python train.py --num_hidden_layers=11 --d_expert=160 --hidden_act="gelu" --router_bias=true --head_dim=128 --norm="layernorm" --learning_rate=0.00172 --beta1=0.9 --decay_fraction=0.742 --decay_shape="linear" --batch_tokens=65536 --max_seq_len=256 --doc_mask=true --max_steps=4604 --dataset="wikipedia_en"
Below are experts of layer 7 (counted from 0) of a mixture-of-experts language model. Rows are named router (the router's row for the expert), up (a neuron's input weights, with its number), down (a neuron's output weights, with its number) and show model dimensions 0-255. Each number is 500 + 50 x the weight over its row's rms, rounded and kept within 0 to 999. Numbers have three digits each.
After each expert's rows: "mostly gets" lists some tokens that are sent to it at least half of the time; "raises" lists some tokens whose logits its average output raises strongly, later layers aside. This comes from a sample of Wikipedia text that the model never trained on.

# expert 9
router:473433411574513550558451456443541529500381544483460456573536531432585468499437468453413578512463432551521446419444511464493428489584479492468455548488564478461526457462486549560468436446500559547534462464475489466478601449519506435578474488468494606450525442490535568503514532549526483610493549477470401532462496507467529535534555424461598410482516509473379446467448472572539501521486453519520550531469624583577513583579459499535548503451574546509502547525490488551467629476475425461512510471425435520527496603492526474575490515513544541494465553429500500460505547539427576506544422452423602463479441526457535499428554460469559533459505460532424537530494524605490543521544506501473550553497550491594478530589509475408631560539586576538493466497451487488564566481492531
up6:522497575509534436490559475526496435558507547491573443531572411541459487476557569493455515531469523584541423562566449468462453444495489491524456522533430571538467588466479466516421517466480415549464555463509553638618526475500466576548497459492444541316524579533484464472605567529503505530562537458430473568458495469505519511488424451526449577500575442458480575483543574457473514498505455537568492459542545519508419478524522468463435487437395540480475562556515445462412528573580546517542568434498484492525409508449560444474479497466449466553565573469508517558551446435452478490523474536468550484563486353483504558389488519387407533547518543472515516437476490503495463540524498459455441586491465431521517468468482587534464557492477471581454402463497496546529385522566530
down6:445523461453521512493582451485508441551520511468500528553553473501526486542568467539554445461450537446431557477468520473500473568520465458484673554502542451461451539545558517430471454544560462448440464490564553413415473621527539250499534504526508524543477487452533552535504523498475391484461497422556444452455519440498448506536514533539512400529543570596409475486466504467478457481511506465456486493579537563419575464490351565497480499514512510527464502428492551527536546484470505541499508584468453499457536497547495515586434590471542598564533485414441510457491521512489530527487509442480516586500539591510621362514456431455544467531465504541565497538532553517454571518499475417561541455501517534519530481459484489419446539544518492506445510453507525576502444449515378
mostly gets: "• ", "information", "Animalia", "classification", "Born", "Coordinates"
raises: "- ", "| ", "; "

# expert 7
router:584489512476545470486547410543603504501417472526507515482576579513587553521521459504508563474619531473482533576398519530602566489516387540598479542589432530477484515514498499463482477578553426491489460462477482454504531464533575481524564504470470472483471436449550458582488557490462503463490577569457530507563486623538515452440585460569534548433431573512457389519481520472468482515458498432559430511395565504617490396522418480471557475563438431473493559529505500481534513465534538497523526489541480527495484393515528491432457483471597556447560484423556526553473508504527421461538571415445616508553499462487475504576574450417446426532522498514436565557466477407494468460490465498424513540500474537566504537411485497481442464481494499603500589512396426457435497467462534
up10:452459550432554485519427478461499431473467537537523433536502497611631451453503484493444491449538509443487458594556559395480594425494572487486490467582534510499516446502519518467471616427561565495552522526526393523457489431513392518551492493519476597433518526484451461515478464468567516493585478562487554510580426506491567457532502531600481489553485500494482555508499548377524429538536477523437598500510455416513503424498443559492493486469497605412551429580466550511424501508526543520503483511512551522605524542513587493451523531431499448553416512462488452524413415479404467472508519470541486484411479559502464546491482446508467587525434499562480500531464462543495509408571522473529357488514610458616400486488438475544564445505507438485422428534526493492509542462512404
down10:517572473485495529521468527507452476520569569474587578436497450462557411523636494532482497536454453504478524537509591486547475508461494488592501493504435461635489478477512484378446542593456439483428496526501622468500441482577546530444441465517519373528472478495585505488485488551448481536496509575515441499382493454509461436510451482421521514543481478399481507515554478629527538535458527523502458503461532446431424474596543564440386504506537553418550468400461499513565574510452501480539528500625431517450474403539436607531478596480497572476534471414527522502562480550486504464574472623393372556438543424560543508484466516439560474416471491484446508553495429543480511572468499429529484481547452540434538486518494493513526462520524488497505509575487563498524490498524508
mostly gets: "y", "ar", "as", "es", "os", "is"
raises: ", ", ". ", "/", "-", "or "

# expert 3
router:540492489561554535417503458440431516449500515528445476546546446493577499539544483503486402577533399551445539459411441505458422583472412486492515440510456527426443449388578475566486600558536558546387565513523425499547607631540576456452535467531534458463412479523518521463441591523467521558574460449540421475550514532498562502513529461448491453447561448465518453506459408522502543530432482538510479511505592623519478586433529603493521495506513559522442509426520467553472500507459384541437505516469564465475519538479480541537447529616551509536507548442500497413490479573407406483487519532552465458487456594537486469509462483557537429539500481527502467515533510455542532564515549468436504470448566439554438474547527476504541584594530553413494521445407455453513448540487561
up6:458506472572453511465558525482521454535489479429526565395437495510557572460480444522491466517498427486506485521468541570500479506527440539415381501494550534503465478423542465504463357417471475420424368392415508567537500504399406524534492502539544510418550573525484459619497543509471510472555518377501502530544493550487464455534479485529522459429493629526422489463470496511511391501479518542492572476623491520448520486578531556588535500519499427476487427467417543467525496447463508524622487506479539441569573460426521515601470560508607449472486459480416538512550460487520585520548573474512424505532547465562507444475651490535529553566495606546545513475491534491501534545557422538486428520476418426550555534484500523499572525539539546513517447546542533512485495476451506
down6:537532484460601518527578533485424549562489490517483480571556594510439435582580513402594451497481542510523421461481416472395501520489537530541474453550454459473507450538439531341485551551630470497547529596486575534458461547587489441468456590497434448593447472484513560482524509486561523481436486595402537463514472494512467532480419506480435466540501467527576530537456506526478508540491548594470532511477585429608508504508528457531550581441442502479560552565546467469500406516505532478451545550542391494493449456558501422425518419447384557477486575492483401540524546492530435536489472471412604533431537498504490484479419511510468457459482422470549453500509503546565525401555470450516540492535443555401421456523527554516483437539552545538558551508485486499487535470534445
mostly gets: ") ", "); ", "}", "California", "Texas ", "Carolina "
raises: "and ", "in ", "with ", "as ", "to ", "from "

# expert 1
router:518543461536478550545472493424488585561534494594488558476479593462413486597568495428532511462613436493522508564507469556527429570463454483540498465433543516468479402435498501424446497518419450523470481532496524442575518548643486526468369507439424460509406489523557474443489455399553507412422501452519488493516497485459530531440488480520528540603470491577461492476436486549434506502576378536467501554502494570468522529566483483490616510558469455555466551531452495520483474514465530514417486523447543502532505620503545416695554583450518569483531461492485457429477537520486441477489500448557499554488475558489560475552463506556499575539503514590458524434445560568494521376444495421510542452483469502452527558515468443522478491440491559547478525421495546455417442466439536
up5:458459500467501462508499507428478429505409558504518467542524441583446401458509498463472494521557410449566467459565484562440466366457516541622491479504444603525458524533470502519514542464418476599593525492452559544529551522516549589501544603418484471436484485497555418542466542547451569475499508467498414512557598476544429542526499449504492497543582507418511508519487505448540498490519516615532577551597474520512443367476613515480526477428462460459467561472510407447392480570516500461490506474466534488509486549583517518501520414517514512537477547543592442536457365459540461526539422472549476483514589483548406526505347482479413469593480509551464495488588485510510491602568439518504505497513554454477494479490527565509491459513493435506484484562582539511499496394495567
down5:536563500642477537409446484619433581432578436498443526575519551430526542456492403534477536485477559494530487534546484396495446585489540493447598494499537483504510532447515518435496456466572588536438507463435498496437446598533495548541584429539513514537556452520538551465470409527568474554519491522536578446437439542502494416505508455519497500443445526482515514516489522576541524480455604460416516511443553468447507555586400458479453535458480404430444396381496485538498478441529518540547490534529455611497513487504459625449349504566487463577453539460514539509533559520525519421506552646562581499517495509438530445461561497522499486375474539503423506502468477452431531482476576425466500518527524509477491533489548446549532461493506501564465509477407505547472503456505484
mostly gets: "SR ", "Tach", "EM", "HP", "SB", "gon"
raises: "\"", "'", ". "

# expert 10
router:502577577471475454509467497418516469562579494508513491365470448565428571573429565555532420482547608531458610505518529534540518575512531536533485440487499437541444492491496460525432458480481536478418490531508518502459476531494505440532532519484532527519451408470517505497455520455432591504535511558554389503488487474511429528494519526448533588546440510569512502501489590512518460532400507503519478571522488491412546601592479426461487504517472453406425406466382511449455537464443463433424460525421486519510445419562464511549457475565568572424514513437492528429515574598460547567492513593537410519528510472495560548478535432487581481569502439505547484494506530487507550567393542575504608485547394494466601491547522573471533506510508389454466556470593504494428479509591498
up15:479500517579470492438504529495490517543514564370488518523437477524478375374498475563412480454526415463518507435495464519482529519505623522476456593443585461516511507446444484457476475467514461543590485486545478515511572527410512462556493547439490636547500497517481498528447530491599561655535522477469515472425555528500561462502533443494534549577549494422523391417535553451539496500496481536407524491507487452490434492513507484498519473516477466436553468509585537542442490440576518471510492434541563520574528451381498496529393505564448561495456601556539436488538544474510520459553443472526457492513507381521388454452468544544447546433531499515517491468512489568538530524662507426482488608522570476462517526432508452616474484515516507534419466629506543532543524509433499
down15:455471508461458530496498567430457420468543534518519612497507530520442555499622529487435509507442551496478553496483554455519573489488460414343503442479494439482510547480475450560489477417540464525429463469474525520515486603564491434446478454515486493536548552434489504579532509514522460541507533581500589501461559537477511543528581450579491573448578508499596465594508481499507500551439431421465520606579514495496486503553470522487468506430537553504471525533519477467607510552430433423434500562461536503502447393508439429464510506473538408496396407508522426474482496396546540554529517451369503448464543452598403495504508534676537455463574491468465407529558473516614472519524509556552551520552476484508530468486529416496537521491566398470499469517451503448446530556456565
mostly gets: "John ", "Mc", "William ", "Michael ", "George ", "James "
raises: "and ", "d", "("

# expert 13
router:552451512486481612446497442500461419547507467556485403505547408481498546504638550569522491525532618542478456464505545466472502587360468480561549458514487537551432552545503476417528571560546529574517518565569539430516545460450554508405469472475503380510419512370514561381467503482542551583468418550460480493541503422482426531454411489494539486555437507549417538512479539421521501587481543496491460419440505643540443508573537561452474468535472572488524514500553444513505419541609433503472459549514488516499479558597460477539450506439528540492511505466507486537543530527473531506402539510457434507509436487499570403480480508486471477567456457494538512532504516536469500510421524420561525406467495493587442390499459491547572501427585524567480485511566496481473456457511524
up15:531446485503500462510435484468501463504486409493507497543496403427442443461518432442452519552490452541519502548491461519432388497514481533450509549551481532490560434602469562318476461458510453506495478530486479466550538522530488488463444522505498522540522501521574431516497497565506478412479490544432431464495465504482495547494508503524465461385615456531446568520523427530555461456587523627494546595519525503459434541534523624510562544463480484500517469490485492500565544528438520465494538589598532515463481597379437430470580485432535494548424611554450563492537499527348453571590557498416556433502490545497424558456520526430520588539509563502445468456440474571456532515507559578427497507571480529431516529523486378552533486509477530560485419513427480485398542465466504
down15:481546574496536474504476513513461543604486561465472473518524490483509554522532586555476462480545553446497555491484458528486476579504447438468784464489493454532443553468575469525501566529462522436420465557477531509445489493452586440477527529512422528473472562461497425508459497426505481483522498411528473469519496477529380521498459521556576529519518523448541504497452506496520483563347487501454463451438517614566572514408529492533441525486532559566617413560504503464535473505526462510441478389389401466458514474612485564450428556513518416529484444442506531547488625486608422506469517458518477446566468468509567540501510508521486508465473492510569489493522500532408509442535588424559541480464523483458480444513437582417497519490594441521547469492518542539496506515519462
mostly gets: "z ", "u ", "o ", "os ", "i ", "ai "
raises: "d", "m", "and ", "("

# expert 16
router:492551510483510559549476497513504504528543550478448538490424452544589527519471497422536416426582531450539505522466498538522480502508498549456478533492542491432523412513474479576403469523444462496490404478499540429591481579518421530581441559484495565512546480442495564393506425517601552555505488425601471522494451590446543521482507526574496583536514595513589435428437447518543536420415469497521497432510468433499527553472488420457553531517461487508498436518572495459461619502459398565515432475407515493487524486450450565551473520604470522460526447555525516519570573454451516482513446574602421543397477494507542494507446397620444446452455492439437448464445554545619575487497504622412511437547525493476526521497539494535434466475536452494508432420529462516557510504445543
up4:443476526551440507441563556551566593522429482518617509434515473413477467514516433492488506527545534456534530509499569510508532470532437466526453523497501528474561521564562544542530487509461556456491440464509527508495552467418471554425427437578472394487512403442495527505506481517396530562479435518509476470521559528512411435534516459522496451553520545383551599641430456481573572606520539473599478403493571486460562408460548411524483466480479544500463526512523515510469512502585588529483564562496558438486572552486469427417511456410467526496500596473576473395463462490459499530426550508486472539503496500481414550501554540457549547432516538530515533517463534416546435505505439517425423517418619496444499456571509517558487453592524462519604533486598486471613495460509438
down4:495464537478525436487491549555567454546526432463504501388486539465558482587554542458544567548469491449455495467463517503482522520545574586508435471372578458479490498417507502493510542490519530468546480467559568508532522467472492572539544464408480537555464527481462550548524484518526502528440515390486488483489529504492514490520505355544555415442545460573509541465451501446486417340501498540534511457470563538420554453493477459499541530517507422454584529572476520419489519497580666525474587598458481477464498480433553468531476616517476464589408515510422470449612505591534490530485517465444493533409413473596566475405530494492533465552455559533484592508460520555405496453476467499435588433491406516497543503533498494546443523531537569486449551543478536447445509608492416
mostly gets: "U", "A", "United ", "X", "B", "Y"
raises: "-", ". ", ", ", ".", "/", "'"

# expert 11
router:473489515538500448446445577498465462493539430566484533555455475493548408500563494533511403472499537556508459491535568489422479493466493514570554460556568514585541488575497446462458547523561467510575496494442466505430450473518577618414477527492531446505562570463535478507529523579474518563538424476392509499488510457504518528520504501564426322495632416519564560530551459461540487564609506509551510495538416516523425466600431533491404484486531463539538569524519415517482468456503452494544505553587544478488506445419475536432515424499479423446505530410492480583520574537574563406421435563578408506521526551440476453502432444554476483500517517480566549487501504433502449519476468469455429456424494477574423541539434528591425570488530474555469438547477485525606472415498476
up7:544466551546417485428433509495552529454533534532505522414534550574541552515469482523494447617474497433512607510510454577585504525462601442617486490488549459527517522512505554473524456456437538435542475489472444518538557574437454542591506561514533560431513533475563474490448546448423520456491582449483407512454489435479453540545496477378531517534553500436489514570611443514476431501440547536492478509504493515526562492522510539458411534518537423411533430470424400410479526525508572464470511493541438496577480594512502652471444569478526505505426541427532588525520447490667645479482547487493508527542466436485515513491494482541542539560549504457511504507540537478450473507497489536390559526606525506548560500496514618471511462433500473442454423460546495414548511559507554
down7:550439467452505461508525457459427499471426499517485528546472506460483551509416510511535492583544463552532539469429492540495510450485570509408399518496444421438496526475417537523566542546503536483487605518483552549496407550436589515528491469417523461448465438572422564537355452542465488491521526545491598476526598463533472501482546533458471441421391541561510408484499519547603528553496528498395542520462609557437529409474490550428507472585504471574491546486477437575468455421516450521536591466475506460628462522537578530515509499563422468460581487563530381437491518491523425533505529473512537448521496534481535471553530581513461472470542580491477461520440461530571485418533514488455433505460425472493439492583515532525575526585520542545552468505484527569456380411585562
mostly gets: "University ", "time ", "ation ", "League ", "part ", "season "
raises: "in ", "and ", "of ", "for ", "(", "on "